Experts of a small language model.
Size: 9 layers, 45.9M parameters.
Training: a variant of Muon for the experts, 5929 steps.
Below are experts of layer 3 (counted from 0) of a mixture-of-experts language model. Rows are named router (the router's row for the expert), gate (a neuron's input weights, with its number), up (a neuron's input weights, with its number) and show model dimensions 0-191. Each number is 128 + 32 x the weight over its row's rms, rounded and kept within 0 to 255.
Before each expert's rows: "comes after" lists some tokens at least twice as common just before its tokens as in all text; "gets" lists some tokens that make up at least twice as much of what it gets as of all text. This comes from a sample of Wikipedia text that the model never trained on. Tokens count by the router's weight.

# expert 33
comes after: " H", " K", " M", " h", " J", "H"
gets: "ann", "ard", " K", " h", "n", "ick"
router [134  87 167 183  77 132 131 145  96 137 151 109 132 116 139 132 143 161 164 134 108 116  80 150 140 177 146  95 185 120 149 197 100  92 117 148 117 158 134  67 122  64 147 142 187  91 168 179  90 127 113 200 137 161 163 171  88 108 124 125 158 145 144 103 155 115 134 136 137 132 175 142 101  99 134 143 111 137 158 170  66  61 138 161 115 130 139 139  74 105 144 128  86 128 129 110 126 142 132  94 131  78 175 155  77 126 106 105 148 171  84 145 135 119 180 210 187  85 116 146 100  68 120 155 103 152 174  97 148 147  80 120 147 162 105 123 143  80 130 122 159 160  63 129 134 160 175  90 144 140 154 171 173 158 147 117  92 143 134  86 147 149 149 150  57  70 179 201 125  86 179  90  76 145 107 182 133 189 124 143  98 137 149 139  98 142 141 101 135 124 140 109]
gate3 [130 139 105 125 139 138 154 157 130 132 116 143 121 159 158 136 150 193  78 152  93 211 161 143 179 127 203 119 147  96 124 137  68 109  86 129 132  96 119 156 145 116 133 107 143 141 147  81 111  89 125 177  91  75  95 190 109  88 170 122 110 110  57  83 145  82 128 143 143 116 149  95 161  82 118 115 136 130 127  81  71 149 102 112 171 144  90 140 104 182  91  86 142  87 114  89  95  87 149 123  62 128 198  51 154 139 140 121  92 201 176 110  73 142  66 134  84 128  91 165 146  97 109 160 163 127 132 137 188 151  95  81  95 103 127 178 155 152 152 121  97 186 159 104 104 156 168 166 154 140 120 120 184 132 101 112 144 131 141 119 139  91 122 156 104  94  98 158 101  92 164  87 181  92 142 144 147 101 112 123 113 153 183 174 123 140 148 111 129 140  90 101]
up3 [ 93 124  73 173 148 124 176 195  98 125 156 110 137 110 140 149 125 147  43 123  87 144 143  79 158  93 227 176 169  86 181 158  83 146 140 146 108 124 143 148 109 146  88  81 161 126 134 133 150 133 103 142 139  88 100 175 144 159 175  97 130 134 100 132 111 113 162 124 136 112 105 185 141 114 211  75 128 132 124 133 100 144 141 127 194  93 148 132  80 140  80 163  64 132 100 150 152 113 139 127 119 149 161 135  86  78  95 152  21 176  87  45 103  86  75 143 111 103  90 183 177 119 134  95 128 196 185 115 164 135 125 188 141 158  99 133 168 139 139 136 148 133  77 120 133 179 128 129 115 128  94 127 126 137 165 149 130 176 169 110 104 105  99 153 168 137 105 148 112  95 172 114 138 104 131 106 153 131 163 121 138 125 160 152 123 113 161 129 134 135 109 105]
gate4 [145 169 120  55 100 138 127 149 148 215 126  78  48 146 137  98 152 156 144 107 166 193  71  97 146 139 154 102  88 113 114 172 129  73 119 149 182 182 122 142 130  77 122 123 113  95 141 165 130 163 138 122  91 123 154 143  61 139 121  93 151 128 104 144 116 128 128 175  83 131 156 121 115 136 138 124 129 142 149 135  54  86 122 165  78  86 134 156 145  80 100  61 151  65 155  93 110 153  94 115 149 124 123 116  77 136 107 182 132  90 133  74 135 155 145 141 151  86 135 159 101 172 131 125 114 161  93 151 103 132 118  78 162 131 142 107 163 136 122 116 154 183 130 143 125 126 131 152 119  79 114 174 114  78 114 107 141 147 179 121  76 141 168  66 146 103 164 123 103 103 132 197 107 155  85 106  52 114 165  83  96 167  86 141 172 106 111 137 176 153  94 195]
up4 [106 127  96  93  63 137 187 161 105 141 110  94 123 135 104 176 178 135 138 137 125 177  71 107 161 144 121 146 110 132 135 160 144  97 136 116 138 134 131 138 124 112 110  93 107  93  38 108 143 110 145 142 131 128  82 128 141 122  93  97 217  90 118 198  89 121 107 162  46 129 136 109 172 150  89 151 133 133 186 135  90  57 108 163 116  85 144 179 147  72  84  80 147 124 139  94 148 171 149 139 108 148 178 104  84  96 108  71 135  96 131  47 141 162 128 102 171  89 167  86 141 175 152  93 113  88 129 140  91 113 141  76 200 106 123 142 135  95 156 167 151 151 117 162 161 116  99 128  81 115 157  89 113  84 131 172 137 147 129 134  87 143 159 119 127  92 109  95  92  69  98 163 120 179 135  94 143 106 116 118  70 179  93 151 125 172 129  88 146 104 100 126]
gate5 [147 158 157 167 135  73 116 109 169 124 159 155 148 122 191 110 136 131 162 102  73 112 152 110 124 168 186  75  79 135  70  81 162 124 140 140  93  68 168 135 116  99 144 133 196 115 163 152 151  68 102 147  89 117  90 174 118 115  96 115 164  91  96  64 158  97 106 126 171 162 101 136 144 150 109  96 145 138 141 126 106  82 115 119 138 114 103 148 134 124 120 122 164 103  89 138 173 107 131 217 134 101 167 130  97 139 139 108 151  75 103 145  83  90 149 121 124 132 155 122 118 110 116 165  83 189 136 121 171 109  98 161 121 120 125  92  86 156 125  96  77 139 184  77 179 104 157  67  99 151 125 132 175 141 120  76 110 100 120 132  80 149 216 158 106 132 156 204 109 149 166 121 150 111 165  92  69  97 163 111 182  86 121 108 166  95  75 114  97  93 148 106]
up5 [120 138 121 116  65 151  75 122 135 134 135 101 119 149  95 129 155 154 136 107 103 141 126 152 145  87  50 175 153 126 141 153 119  99  98  95 115 167 120 142 170 170 164 102 105 155  91  59  91 162 141 135 117 115 142  73 131 172 142 113  85 196 128 155 142 160 207 113  89 155 165 107 109 139  95 168 124 115 107  76 157 147 140 154 168 146 145  96 103 106 200 142 189  90 138 154  89 150 146  43 127 180  94 140 178 110  86 171 109 148 131 177 174 163 108  71 152 112  39  95 110 121 164 171 187 156 113 110 129 124 152 145  97 116 174 158 148  54 105 176 137 122 143 140  99 144 107 150 154 160 137 130 106 128  98 115 124  94 106 126 119 167 120 120 154 135  93 124 157 102 138 134 119 110 124 105 210 139  69 126  89 118 132 125 150 210 188  98 105 143 134  88]
gate6 [181 126 132  75 112  66 112 105 109  92 108  80 173 149 165 110 133  94 146 129 112 118 143 117 132 109 123 168 111  94 111 113  89 119 111 130 136 147 103 137  94 145 109 182 145 176 131 127 128 144  91  85 126 152 132 178 156 197  95 110 163 118 107 135 116 134 106 174 133 175 194 118 197 179 153  68 151 154 132 103 116 139 109 163 120 142 199  92  80  77  97 203 145  53 108 113 120 201 174  76 100 209 186 138 147 136 126 190 165 108 159 101 133  96 132 175 157 186 142 197 117  78 150 108 113 147 189 111 118 112 160 121  85 101 153 106  71  99 124  94  79 178 113 169 128 124 138  89 157  82 140 126 105 156 154 133 164 175 135 125  95 106 158 154  88 146 161 152 157 140 134 163 129 120 162  96 110 149 144  77 148 119 131 123 150 119 112 150 162 115 133  87]
up6 [161 158 142 139 140 139 122 124  80 163 146 148 109  95 148  88  61 133 131  81 150 124 171 114 172 128 161 104  76 116 143 163 155 169 126 153 169 158  85 115  91  95 159 148  23  99 166  93  77 114  92 165 149 149 139 114 100 182 132 118 144 175 143  87 109 208 156 184 156  92 116  85 131 123  93  72  94  92 134 106 131 161 100 135 170  75 152 104 114 115 139 123 127 106 111 179  84  82 113 100 138  99 117 140 172 112 190 119 106  99 168 141 109 189  90 180 211  93  91 199 104  87  84  80 185 113 143 133 134 120  86 119 112 119 128 104 101 115 106  97 165 140 105 110 136 127 115 147 155  98 132 129 152 112 143 143 163 172 129 161 101  68  91 193 155 114 135 137 133  75 175  96 145 170 163 144 126 138  97 175 142 137 123 115 138 106 185 103 146 163 139 108]
gate7 [121 128 156 203 133 106 118  92  99 147 130 125 150  80 135 127  78 162 159 207 150 149  86 145 173 135 109  73  80 137  77 105 131 107 126 150  96 112 106 153  87 155  82 122 149 106 183 100 124 159  94 115 127 128 114 141  92 119  66  66 110  74 159 127  88 128 101  90 149 141 166 118 143  75 130  88 112 142 122 124 115 146 148 105 178 160 112 153  48 162 167 144 186 105 194 170  55 123  55 119 136 109  94 136  72  85 209 116 168 115 157 140  98 135 154 175 128 121  90 142 192 151 154 126 120 137 175 126 110 137 122 112 143 170 143 155 139 107 166 172 145  83 118  98  86 120  87 118 145 137 127 126 129 175 129 129  71  92 101 102 120 135 112  96 165 114 145 147 120 100 154 167 183 156  88  77  52 125 177 143 109 127 119 144 122 115 203 125 125 161 135 149]
up7 [125 154 216 135 135 150 155 154 122 150 109 234 100 127 130 162 125 123 116 160  86 168 164  92 118  96 100 104 143 106 153 122 125 141 137 135 117 165 105  82  89 162 152 125 107 152 122 113 127  93  71 102 124 128 125 148 160 145 127 140 158 149 157 179 156  96 216 121 114  80 222 142  86 119 147  75 101 123  76 118 131 144 137 120 110  51 145 155 129 111  94 144  48  86  80 171 160 118 129 139 112  92 132 123  84 122 130 162 115 172 113 129 137 120 159 173 104 103  66 151  97 106 169 114 137 116 165 102 115 163 129 170 106 141 127 112 120 126 125 135 150 123 164 212 142 182 148 164 109 153 173  88 161 102 130 150 105  87 119  36  76 131 119 117 203 131 179 131  99 111 116 115 115 180 134  98 142 138 163 149 126 150  84 133 134 210 158  83 122 128 132 105]
gate8 [135 128 130 147 129  82 191 181 129 122 113 131 118 176 106 127  85 150 177  55  74  88 144 124 165  75 107 115  76  89  84  45 131 143 130 163 163 128 107 165 193 198 138 157 119  99  64 107 109 193 153 129  92 119 157  64 161 158 138 169  76  55 146 186  88 101  95 153 127 149 156 135 139 142 117 122 132 183 101 117 105 155 119 151 104  98 108 117 100 173 129 130  99  85 143 187 120 160 192 140 137 144 160 152 134 109 161 118 157 147 123  86  79 132 161 149 161 137 133 166  73 124 122 142 147 171  87 121 131 132 116 190 174  94 122 157 156 156 127  84 199 129  87 127 125 132 131  65 145 150 132 114 165 154 125 143  76 132 101  89  71 167 124 105 170 124 114  87 118 147 114 150  97 128 110 111 117 146 157 206 144 115 123 115 123  81 124 123 128 177 128 161]
up8 [123  97 209 144 129 134 131 103 105  95 147 157 108  96 183 106  90  98  53 192 185 134 127 146 141 163 159 147 154 133 109 159  95  81 135 107  82 119 133 119  70  89 137 106 147 135 166 104 139  77  99 156  26 122  88 123 132 125 143  77 151 170 136 177 177 148 195 120 168 181 126 121 138 140 118  68  83 104 157 109 111  90 150 135 189 111 134 154 156  51 157 120 111 204  84 117 118  47 111  58 138 113 135 113 164 160  95 157 120  74 138 146 178 123  99 146 112 114 120  94 177 137 140 108 201 118 136 129 103 104 145  96  89 117 133 105 169 119 140 152  97 101 161 124 140  98 101 148 131 127 129 117 131 129 134 122 166  78  69 154 189  99  93 130 156 137 179 191 141 137 150 103 130 118 113 178 153 123 128  73 147 126 150 152 126 124  80 132 118 141 148 126]
gate9 [123 139 133 150  94  97 151 105 123 157 146 101 115  99 137 140 110 147 138  79  88 162 108 110 127 184 134 101 127 181 101 131 143 117 153 102  91 103 105 193 139 122 149  86 158 131  98 139 177  63 164 174 153 137  73 125  96 136 119 113  56 109 153 167 152 138  95  67 198 159  92 159 122 109  58  73 172 194  91 176 205  72  86 149 126 126  96  77 161  98 141 141 147 162  92 113  63 170 113 110 104  92 106 126  97 131  86 134 114 113  75 132 119 105 159 154 126 140 130 142 121 144 124 156 100 118 160 169 144 138 130  95 185 177  97 120  88 158 147 107 144 149  81  75 103 154 136  94  86 166 145 119 143 102 115 105 114 108 185 107 151 143 128  77 104 136  63 139  96 131  92 109 136  62 124 134  97 136 105  93 133 155  92 153  96  95  90  41 177 152 108  96]
up9 [ 86 131 112 113 141 109  51 112 103  98  66 169 104 110 131 144 154 133 133 193 149 150 148 133 195 129 169 202 102 117 111 148 187 149 105 126 183 134 119  76  97 128 112 153 120 154 145 122 145 131 157 112 129 100 146 162  97  76 144 161 175 117 105  90 129 142 142 224 140 118 173  86 155 138 218 124 140  68 125 132 116 115 162 109 135 145 175 154 110 166 140 142 127 114 171 123 131 103 151 117 179 146 105 108 176 155 168  64  87 141 157 130 118 147 148 110 137 114 135 141 104 142 157  86 119  51 155  97 139 129 122 141 104  89  90 129 213  87 102 141 137 141 190 162 104 132 142 160 174  89  75 141 118 150 146 205 125 132  70 125 133  97  83 171 134 129 199 149 181  97 160 166 126 180 123  56 151 115 143 137  83 124 101 135 142 142 160 126  98 121 120 146]
gate10 [122 115 166 103  74 132 103 117 109  87 105 141 166 121 126 178 178  98 154  79 185 138  78 128 109 131 139 107  93 103 119 145 193 112 148 105  90 107 119  95 117 171 171 104 170  88 101 202 138 132 101 117  60 143 162 111  85 143  59  41 138 102 152 178 120 141  94 141 175 137 136 138 133  90  85 176 121  92 168 173 147 104 118 155 197 106 115 165  93 136 128 162 135 126 131 144 100 141 147 121 162 142  48 117  91 112 149 150 169 165 124 125 175 107 178 132 185 130 138 105 116 138 113 110 125 128 134 185 133 132 126 162 121 102 142  93 148 117 131  73 153 123 124  92 116 145 126 118  67 138 167 118 165  80 158 100 136 117 208 128 132 101 149 177 149 121  93 145 130  88  90 176 146  67 125 104  81 149  88  66 109  83 130  88 115 110 151 159 180 210 152 118]
up10 [107 125 147 140  99 149 151 138 102 181  41 167 124 138 143  79 211 139 176 134  95 140  77 112 128 131 123  75 106 102 152 197 160  83 106 102  71 134 110 170 122 105 118 180 122 147  57 176 156 144 121 107 115 117 149 105 115 117 161 132  79 220 148 125 146 140  47 143 117 146 165 121 165  93 165 120 158 127  89 156  66 146  99 147 166 128 143 120 117 144  94 163 130 118 145  74  98 106 134  92 146 165 129 203 119 158 115 195 125 112 148 155 108 139 206 143 152 111 114 141 105  67 142 108  93 135 158 164  69 151 109 164  96 135 133 146 155 134 138 126 135 124  71  96 107 137  98 142  92 153 112  65 171 130 133 140 134 144 155 119 165 126 116 130 133 148 144 134 153 121 168  81 123 224 163 131 123  93 146 186  81 150 103 138 149 166  90 125 122 145 191 118]
gate11 [ 96 101 138 124  96 202 102 129  72 141 104  63 104 150 109 140  93 171 122 177 109 151 126  82  44 132 129 142 137 126 163 130 122 105 154  95  76 119 119 100 155 112 156  75  96 136 191 134 173 117  85 133 102 134 128 127 136 133 146 199 160 118 168 114 119 128 124 137 115 121 155 136 122 137  85 139 135  95 110 107  72 132  81 227 114 125  91 129 116 109 132 148 111  89  30 150  85 110 149  62 102 133 141  76 154 117  91  91 122  77 142  82 113 101 183  91  82 136  71 125  60 120 118 131 131 135 105  99 141 114 181 162 140 101 174 172 185 112 125 143 155 156 148 189 139 120 102 128 111 107  90 145 175 115 173  88  64 173 149 122 121 136 113 152 103  93 104 116 115 141 123 113 195 149  55 159 106 150  62 143 101 129 113 142 128 140 113 148  64 114 133 118]
up11 [106 139 125 145 129  53 132 115 124 154 165 155 131 105 125 194 151 127 113  68 125 131 145 129 178 112 112 123  86 125  94 160 128 100  76 132  99 166 125 128  97 101 142 163 105  82 122  96  97 145 160 157 145 131  68  92 138  80 200 170  98  94 162  47 111 140 182 105  97 187 142 105 119  84 159 113 120 118 208 170 191 165 132  94 115 118 155 170 172 120 104 177 111 171 155 104 123  29 151 199 132 132  88 153 108 142 111 102 121 164 153 133 139 147 149 143 168 131 114 162 179  97 105 107 114 105 154 104  87  99 150 131 163 118 145 150 146 188 180 181  45 147 134 119 129 112 163 121  99 116 154 134 106 115 166 126  67 143 150 106  85 100 124 103 115 156 112 143  60 181 104 122 141 148 110 103 167 111 118 133 176 136  87  80 137 103  82 138 167  92 109 117]
gate12 [145  95 190 141  77 112 158  78  94 197 100 103 116  36 142 135 200 128 110  60 133 165 152 110 145 175  91 139 124 115 140 162 150 100 164 121  92 135 157 120  93 122 145 159 134 193 149 100 121 102 136 120 178 120 141 112 164 150 177 164 121 100 106 107 161 109 111 163 197 140 149 104 157 167 105  89 111  98 145 108  65 132 120 123 170 153  89 125 115 146 197  82  86  81  87  85 146 117 129 118 103 130 154 200 134 172 110 109 131 142 159 144  75 133 108 161  80 142 124  87 109 104 113 153  85 134 146 122 138 137 156 135  92  91 142 102 174  89 142 190 132  91  60 175 100  83 107  79 170  92 134 124 165 113  92  99 131 161 117 118 190 143 134 126 130  93 210 107 108 118 161 152  79 100 137 133 122 138 131  66 100 158  92 126 150 129  84  98 144 130  94  92]
up12 [157 104 151 118 108 144  75 150 155 106 177 169 115 125  77 137 120 140 105  60 157 157 156  68 105  56 112  67 151  86  98 103 148 185 128 136 157 178 114 111 149 116 178 155 160 138 104 161 101 130  52 142 123 127 118  90 162 143 133 134  80 170 158 118 110  97 121 163 120 113 137 130 179 135 127 160  99 107 159 125  85 122 110 178  58 125 143 160 124 135 116 157 124 127 132 140 101 154 125 125 112 102 137  97 128  99 104 178  95 197 215 190 155 146 116 145 143 140 141  77 113  86 104 110 171 150 147 182 150  77 172 134 166 230 137  93 122 121 138 130 165 167 137 132 119 119 119  91 143  75 122 129 125 147 142  89 141 119 118 128 106 102  99  76 123 141  72 129 125 149  68  89 153 131  68 132 154 153  87 210 146 155 176 128 146 171 100 176 188 158 128 155]
gate13 [160 145 137 137 139 157 108 109 127 159 146 123 193 102  88 159 138 170 130 116 163 197  98 125 106 128 103 208 116  99 131 123  78 129 119  58  40 156 115  97 127  95 104 112 119 116  50 172  97 145 138  58 163 158  92 130 131 128 118 121 104 126 158 192 141 111 147  94 138 112  88 144 146 102 140 164 122 108 129 186  89 117 150 124 118 135 184 134 123 109 135  51 130 100  82 142 104  66 111 197 113 130  98 143  89 145  61 145 115 148  84 129 129 171  60 111 102 146 109  90  75  66 139 126 107 157 173 181 142  97 147 106 155 134 131  79  97 127 129 132 159  68  87 129 142 120  95 118 192 101 119 147 147 119  98 103  94 160 168 124 174  86 168 172 131  88 124 132 153 122 138 132 114  72 102 146 126 139 159  78  89 134 139 126 107 126 170 153 150 206 159 170]
up13 [ 68 139 148  70 137 158 142 158 129 104  95  84 174 112 154 141 103 120 150 117 105  74  70  78  96  71 178 103 115 183 144  99 194 173 133 125 186  59 135 127 176 145  53  95  95 184 157  76 144  50 154 198 114  90 153 130 135 127  74 142  80 124 134 153 108 151 124 134 113 136 148 171 107 110 119 100 116 156 126 136 185 124 140  57  93 124 107 165 150 141 135 161 115 131 106  81 157 110 143  74 158 101 144 135 156  97 200 136 113  68  97 117 152 142 212 159  97 111  69  99 132 155 142 137 123 105 148 132 115 157 105 151 117 116 129 166  98 130 154  91 104 219 116 152 152 144 163 148 114 157 156  99 138 109 132 159 116 167 131 139 137 183 122 142 133 127 140 118 179 156 139 151 131 170 174 110 133 139 137 165 133 107 115  94 166  84  68 126 114  93 150 111]
gate14 [124  96 161 120 126 103  92 136 159 127 168 115  96  51 112 147 147 135 152 141  63 141 158 140 107 123 116  94 125 137 178 124 101 125 135 160 166 138 100 121 137 132 118  87 106 136 134 136 112 167 104 134 123 127 149 143  86 127 127 166  65 165 150  77 171  78 110 169 137 101  67 121 104 153 129 168 156 117 143 124  86  98 113 135 126 125 141 158 135 168  90 179 145 163 133  89  82 172 139 139 103 116 178 102 140 129  87 121 107 151 153 147  99 121 148 134 146  79 202 129 156 103  75 135 122 141 122 162  94 167 104 168 128 120 151 106 178 132 128 230 170 191 118 170  68 173 165 147 102  90 162 119 155 127 117 103 155 127 160  84 134  48 171  81 189 126 181 172 164 149 142 164 100  48 161 145 101 119 133 112 116 144 121  82 101  59 177 169  48 112 176 126]
up14 [169 114 160 142 142 136 126 106 115  86 115 157 158 153 110 143 171 140  97 115 153  36 140 106 170 216 159 172 170 206 110  90  87 128 142 122 109 105 133 137  73  76  84 104 181 125 161  91  86 118 144 156 172 153 110  78 130 150  92  83  99 195 170 112 108 135 185 105 145 129 139 131 130 154 172 129 196 134 184 164 146 145 181 101 146 112 147  93 150 145  83 103 186 119 119 185 117 123 119 158 128 100 111 123 121 142 122 133  99  89 131  78  72  95 145 176 146 138 138 133 121  40 142 120  96 171 113 100  94  73 131 127  48 113 137 125 166 119 171  72 158 138 114 154 191  98 144 115 101 119 162 141 131 128 162 172 156 139 153  74 115  93 118 156  82 154 134 121 111 119 121 147 146  79 145 126 149 148 103 151 101  82 188 113 146 161 109 105 128 135 165  85]
gate15 [135 107  72 125 116 107 160 139 123 125 129 196 132 144 166 129  94  99  92 109 146  71 141 163 123 220 159 131 146 143 177 145 152  67 113 100 105 173 152 143  67 106 137  80 127 113  78 114 105  94 117 174 114 140 156 154 119 110  72 130 124  90 107  94 165  98  64 106 208  69 106 149  96 114 100 137 156 150 167 139  68 145 135 151 138 149 161 132 108 139 139 154  92 128 123 111  59 184 141 108 142  94 113 158 141 134 120 118  91 129 120 132  78  84 125  93 126 110 126 122 109 171 118 102 169 153 185 108  79 140  78 213 183 163  81 139 162 177 171  95 143 144 126  67  54 188 129 146 124 108 112 123 101 182 199 149 137 132 103 183 105 164 166 115 107  96  78 126 156 111 123 113 131  96 133 139 105 102 122 114 116 156 107  63  85  98 134 121 106 108 111 116]
up15 [106 155 141 132 112 171 110 104 129 137 168 132 114 127 183 132  45 135  71 147 147 140 128 142 171 103 181 131  80 150 123 126 114 129 127 174 197  93 124 103 140 115 140 141  66 164 154 101 144  86 143 115 171 113 116 203 129 145 113 167 133 148  94 119  90 150 147 173 160 136 103 129 122 102 133 110  94 137 101 117 157 159 145 155 148 134 132 163 188 165  95  83 151 144 100 195 123 132 148 156 103 124 165  88 125  85 152 152 152 125 117 111 123 145 130 117  88 148 221 144 159 103 132 105 148 113 135 102 118 187 151  99 187  93 149  79  45 117  79 153  86 137 162 143 152 124 144 134 138 122 158 133  71  83  68 101  98  88 116 114 176 106 126  87 131 115 148  65 128 142 150 137 113  99 222  90 178 139 173  92 112 128 159 147 194 111 168 179 106 133 183  57]
gate16 [110 187 120 116 175 100 146 113  82 148 119 137 167 183 144  88 182  96 101 147 113 122 120 147 141 138 112 129 114  68 121 136 162  70 108 160 143 171  91 146 143 127 139  78 127 141 131 143  89  50 110 137 126 120 148 148 127 134 171 147  83 118 144 142 134 114 114 134 168 155 108 150 119  59 153 123 166 115  96 140 170 125 130 164 125  99  97 155 160  50 148  62 160 189 113  93 125 153 172 121 142 118 118  82 144 186 157  88 158 111 127 158 189 115 108 122 160 118 185 132 114 136 106 103  66 131 116  75 158 217 136  88  97  96 188 165  98 175  97 109 117 180 210  73 152 131 150 161 105 148 125 160 167 156 139 156 138  86 121 175 131 134 141  92 177 103  71 131 113 113 113  89 101 148 121 128 195 137  91 175 149 153  68  59 127 154 140 118 124 113  89 117]
up16 [135 153  99 141  84 100 118 137 154 145 120  98 142 126 112 119 200 137 153 171 141  75 108 148 133 143 135  98 123 163 165 152 133 129 128  82 117 137 129 102 106 153 171 135 103 112  96  77 150  74  70 113 132  97 145  88  90 128 140 115  85 155 153 140 126 118 144 133  82  76  78 101  98 118 146 107 135 113 135 123 182 173  63  85 110 112 134 128 152 112 118 119 220 119  97  55 137 114 199 133  97 141  78  64 112 176 125 183 146  88 164 120 162 163  59 141 112  68  94  92 170 131  81  88 139 116 112 144 158 105 160  92 144  94  87  29 136 152 156 146 127 121 158  93 155 163  96 119 150 160 185 100 135 136 162 138 123 122 133 101 130 171 127  92 131 184 159 133 110 102  90  94 119 163 166 108 188 165 175  82 153 158 123  66 121 168 168  75 165 126 102 130]
gate17 [105  90 124 133 131  71 177 133  81 130 170 146 192 164 132  90 143 101 135  69 123 147 130 159 179  79 130  87 125 147 118 165 129 115 134  68 146 159 148 117 170  74 138 144 121 199 133 140 138 108 183 119 172 114  99 173 102 147 104 100 171 142 167 143 162 129 107  99 171 173  93  91 132 110 167 111  43 177 129 127  81 154 141 111  99 102 160 100 101 188 104 130 110  89 114 143 122 125  70 102  66 152 157 110 113  60 110 111 168 183  95 146 151 183 126  93 140  93 166 186 171 136 128 129 158 110 140 138 120 178  97 125 162 178 136 181 159 135 102 117 127 146 134 135  67  90 163 117 163 171 161 149 139 128 168 170  93 132 168 126 167 122 112 181 159 186 119 139 126  55 154 132 133 197 110 167 122  58 126 133 106 127 111 182 117 113 138 138 151 154 143 152]
up17 [156 139 153 144  79 102 145 104 115 112 136 169 121 130 114 144 158 114 167 110 149 136 121 115  87 144 151  90  88  49  97 111 122 118 125 144 191 103 143 213 180 119 157 138 157 139 135 118 140 137 154 136 157  78 179 125 161 175 148 148 117 128 175  89 123 155 138  96 166  93 123 175 158 171  78 149 146  66 140 111 147  69 129 123 110 109  69  86 164 185 134  86 120 138 156 163 152  83 138 108  93 110 158  87 180 109 157 105 184 126 135  88 146 118 109 102 220 151  89  95 121 112  93  98  69 162 140 136 118 101 109 111 174 100  55 106 161 141 139 171 142 120  63 131  53 149 104 100 152 119 149 135 142 190 102 107 117 168 124  89 140 149 133  98 112 155 157 104 227  83 155 141  95 147 130 125 177 131 115 116 108 133  97  91 152 190  93 128  90 151 150 148]
gate18 [162 129 143 163 191 180 149 144 108 109 109 118  73 104  97 111 140 102  61  80 125 156 142 141 154 195 112  88 194 126 135 119 147 144 166  68 122 150 126  88 133 136 127  99 130  92 131  95 150  88 154 113 121 150  90 125 128 183 120 186 122  79 170 120 153 139 163  68  90 129 120 149  84 156  92 114 109 122 154 117  86 141 121 116 109 149 114 146 138 161 158  49 138 133 116 145 133 122 116 164 136 143 146 128 117 130 134 114  45  66 206  95 147 118  74 160 126  99 126 119 144  78  90  35 100 116 134 116 153 110 166 146 135 130 110 119 136  58 163 153 154 166 143  99 136 137 113 176 151 205 127 121  93 139 141  83  78 136  80 104 153 128 112  91 134  61 141 116 109  80 143  50 135 129 142 127 182 120 113 142  61  98 201 144 143 141 171 100  91 155 164 119]
up18 [155  66 155 131 141 146 116  99 198 160  81 148 146 121 142 144  92  84  79 117  51  59 139  74 151 152 157  83 171 118 169 153 127 117 140 130 197 146 150 123 143 180 120 139 126 158 108 159 138 148 116 132 170 146 189 146 137 118 125 184 161 105 125 131 197 103 140 155 144 108  95 137 184 165 125 133 146 165 157 139 146 126 138 110 130  79 127 123 128 136 132 117 130 136 164 129 113 116 144  70 140 189 132 127 198 183 130 125 126 152 114 123 124  80 156 110 128 132 131  94 164  80 114 178 182 108  99 100 182 118 136 138 168 172  96 101 178 140 199 119 142 153 123 171 145 115 106  40 100 169 108 122  86 149 135 194  74  78 126 181 139 160 130 189 121 132 168 127 119 111 131 108 138 124 118 123 153  72 156 146  95 150  49  80 126 105 140 184 160 122  66 153]
gate19 [207 116  70 130 105 105 108 107  98 103 142 157 126  87 155 128  85 167 165 115 139  83 100 126 136 134 136 125 115 153 147 123 118  82 124  70 149 109 160  82 143 122 155 103 154 126  69 113 168 141 133 143 176 138  60  54 139 100 129 101 117 156 162  21 171 185 118  47 199 111 114 132  87 123 126 126  96 129 143  99 121 103 149  95 120 133 126 110 141 130 131 175  83 139 131 165 152 107 113 150 128 135  98 138 169 120 158 107 128  93 124 136 147 156 172 193 129 138 172 149 137  50 177 138  89  98 156 117 136 167 123 132  93 100 124 137 140 195 182 127 117 126 186 110 119 117 147 136 176 120 190 133 159 108 153 172  79  77 160 139 184 136 170  90 124 176 116 149 179 125 120 129  95 119  88 108 107 129 105  94 153 149 139  71 176 128 110 221 150 110 142 159]
up19 [117 104 141 114 123 186  70  72 114 130 168 139 160 105 149 101 156 129 130  66 143 127 100 101 115 143 109 135 166 107 192 104 109 149 106  71 161 141 120 157 154 155 104  83 139  89  94  81 149  64 111 109 127 123 131  49 135 169 106  95 132 117 118 132 180 162 131 104  98 132 139 129 151 145  86 109 140 112 111 133 108 184 117  58 144 121  70 119 155 141 133 156 133 105 107  56 178  91 153 101 126 147 128 129 162 105 145 108 146 100 158  66 158 115 124 123  97  78 138 110 117 122 110 130 154 123 134  68 186 166 166  47 127 110 169 116 193 134  40 150 125 108 170 104 121  84 105 181 161 162 121 115 105 140  83 150  78  90 143 151 119 136 113  39 132 170 186  69 136 107  83 131  88  90 151  86 120 152 103 138 155 137 177 207 130 156 125 128 157 111 137 146]
gate20 [119  84 142  63 107  38 118  74  85  86 145  74  95 185  46 147 142  99  54  59 118  95 134 148 167  94 139  87 171 135 142 114 183 157  92 147 111 130 125 130 131 148  93 132 165 145 109 117 181 141 125 139 130 112 124 171  59 136 142 154 110 123 146 140 188 105 149 114 119 111 111  64 150 134 108 149 135 132 125 176 121 126 155 137 143 184 134 129 136 124 189 145 127 123 166 162 115  98 124 136 166 110 133  73 120 129  47 122 127 149  84  53 100  95 109 141  88 151 162 100  64 104 158 135 111 176 169 153 120 140  94 141 124 141  91 140 138  62 137 108 166 152 159 130 162 162  82 145  93 159 152 137 109 140 198  90  85  99 125 117 118 165  82 203 181 108 119 120 119 146 108 200 112 123 123 141 143 116 109 125 105 175  99  75 126 126 128 112 136 159 147 160]
up20 [ 39 116 123 117 142 135 165 138 148 123  98 158 151 120 115 113 144  69  52 125 108 107 128 141 141 150 101 128 168 152 142 146 174 108 146 140  91 116 161 120 106 152 141 113 112 148  21 122 112 114 106 134 128 147 153 104 177 106 206 179 153 124 139 138 161 116 132 131 128 132 141 175 177 155 169  90 161 143 161 142 112 169 116 162 163 158 120 130 135 191  59 156  83 191 142 124  78 106 115 103 108 175 124 136 110 148 113 135 119 152 167 125 127  97  95 139 129  21  79 124 137  37 117 146 112  93 107  72 136 126 129 133 128  82 125 134 147 182 105 164 142 123 109 142 117 145 146 142  80 143 124  78 185 110 118  80  96 188 186 103 137 166 118 140  67 110 155 164 130 147 135 126 176 179  83 107 131 121 165 107 162 120 178 177 144 171 122  87  72 150 149  95]